From a checkpoint of a small mixture-of-experts model trained on Wikipedia: vocabulary 22666.
Below are experts of layer 6 (counted from 0) of a mixture-of-experts language model. Rows are named router (the router's row for the expert) and show model dimensions 96-191. Each number is 128 + 32 x the weight over its row's rms, rounded and kept within 0 to 255. Numbers have three digits each.
After each expert's rows: a language model's description of what the expert responds to. This comes from a sample of Wikipedia text that the model never trained on.

# expert 5
router:123098134139117134168177105155145103204099131090115131148053132151120180094091111083177077170113142128138116105096135167124110100212102096185156171110101144185068118134137100124059125062163077131066134135117099164129128137064124160059087137180168152084163107133129141160141104115088143155
Description: Clause-linking words

# expert 4
router:127097115112138179128170123149123124127080150112109107111123131158174145048137077116135088163076171168111141130132103122115099164118163097160173115143133150101177084142162140189157153084156126108045084121065134101144075173079130135058152097092200116106077138167178193161141065091106181158
Description: Main verbs after auxiliaries

# expert 2
router:150118151187088166149199145126118161085161070143121166073097118140107104115136057168142133081113132109181081105117137130120106113180205113115121122104091135155156101116092155157181163121106195170115105151163127168135116151109067134143123118089095097099139104095170172159130063164097148135
Description: Capitalized word-initial pieces

# expert 14
router:130142145141104086135174150151161134055152152173112142132147094080175152160126106140154108150154105129142174123111137109149089135200111158074119173031085076159140033128158131134141091118141112152134146106149112161144122124151098127114109103205175135147152099201150095109129109114108155118
Description: Determiners and adjectives

# expert 15
router:208131131169150129168163089117137135127123184118110106109132138173179150150113106126136099090140126177087068130114129111175084106122118124149134180197098118057121121133142149147104087113116113126138168173100124076197142151099112098105107160124077161082075159151152115139171160114162199155
Description: Foreign name pieces

# expert 10
router:084120127152160110175140141128111127135121211126145150087164136217205111129095144118154124085102141175134148107123120031104078143135154162164074138139106118062090083127155148102169102121109107154130147144139137104140170143120122138077135040110164187113115161120131135136156144068132156082
Description: Mid-word pieces of common nouns

# expert 6
router:101126155141116175131145123136105152038056164083160140109128178152183115084141156126104135109072116183142131144116122095172107111107157142135115200142161127112131094157151149124096108083106102163125224162087099130150165100102092122122124058112152193139144086033138129109114098119115192093
Description: Personal and place names

# expert 3
router:142150145138164151181134160119177060163171106151148120124156107120092122143138167134179129134103172213130134125123093210087104113138121083119083155183149157138168110164147110109146103103174116102110102155153098188149108120139088180104070119150097109079121156197158095182148141129106095093
Description: List and infobox starts

# expert 0
router:131123149146115118180170129165132118139137127112132150138092130178163101142101118147159171103081156188143140158135148173127077147177098128145155136108109131164102032145113101176161109094148133123100130173100160135132147052096158110049161171094145160173128151111098162124095070126114116138
Description: Standalone numbers in tables

# expert 8
router:157113141114142185212144138157135152128094116136107144137129123118179150180091102130183113122100170150152166145067128159116117095177140124163160146110105119074106084099165115141151133120130070156157085140150031156197137090128126153062100141095131084142134134083140122140107107138121115129
Description: Punctuation within numeric data

# expert 1
router:141109170100165110116119061156107149143096161141138133104128118157134118175090067052125093206085182211119131142110139149120113078149089126157117117170094110131131110165211095116155175139137146101145182096092100175115088199153063174123148186107118208147112154175168095118081105142193097091
Description: Table cell separators

# expert 13
router:079100095157091136118180142118157080123095144171095166143092100139140096135109131113187120088164146101142114106070118083109078161163147130126163149124114082091115072141165062159141078126139153144136159125161103151118087160105112144147147085153098101175140061067136176167179153110127148114
Description: Line breaks and headings

# expert 12
router:157116130123048116168170140126171116161111145163080098111129114199099102098176152124128080141125133137143166167150135081100146112126129128119179167166135144127142069120181083111084136160105116077098090154095139116161168191127082175126132097122111084121123075145208133085147104116127160109
Description: Articles and prepositions

# expert 9
router:143117120146121195124161144144132106164096139150163127113126150186167137103124116120102075126122183192124109139133106084171073097164143082118162167154107145089162111167156104146102152132130122134165110112142061144140136112142151167074066125147174132158141112113088163077118103151115157120
Description: Numbers and years

# expert 11
router:116158125155122131162139098156092097106151107149128150088145077167082126150050063149149137112134109102191131103100121135079107133129109136113173101180172105175197111151187155150112119100166145148127130066151130132153119098131105122121174124103202123094148142128190140151145153127120189101
Description: Auxiliaries and function words

# expert 7
router:137082105178141149091138101150153129110035141132077080170087127117135140122127141118172100119107160128106116081119142155113114104150133124146142177124164165084085108126126113167111102153099188135133194123103145135129114123121120159057142103116148168180101107118130151119152087130083129111
Description: Noun phrase endings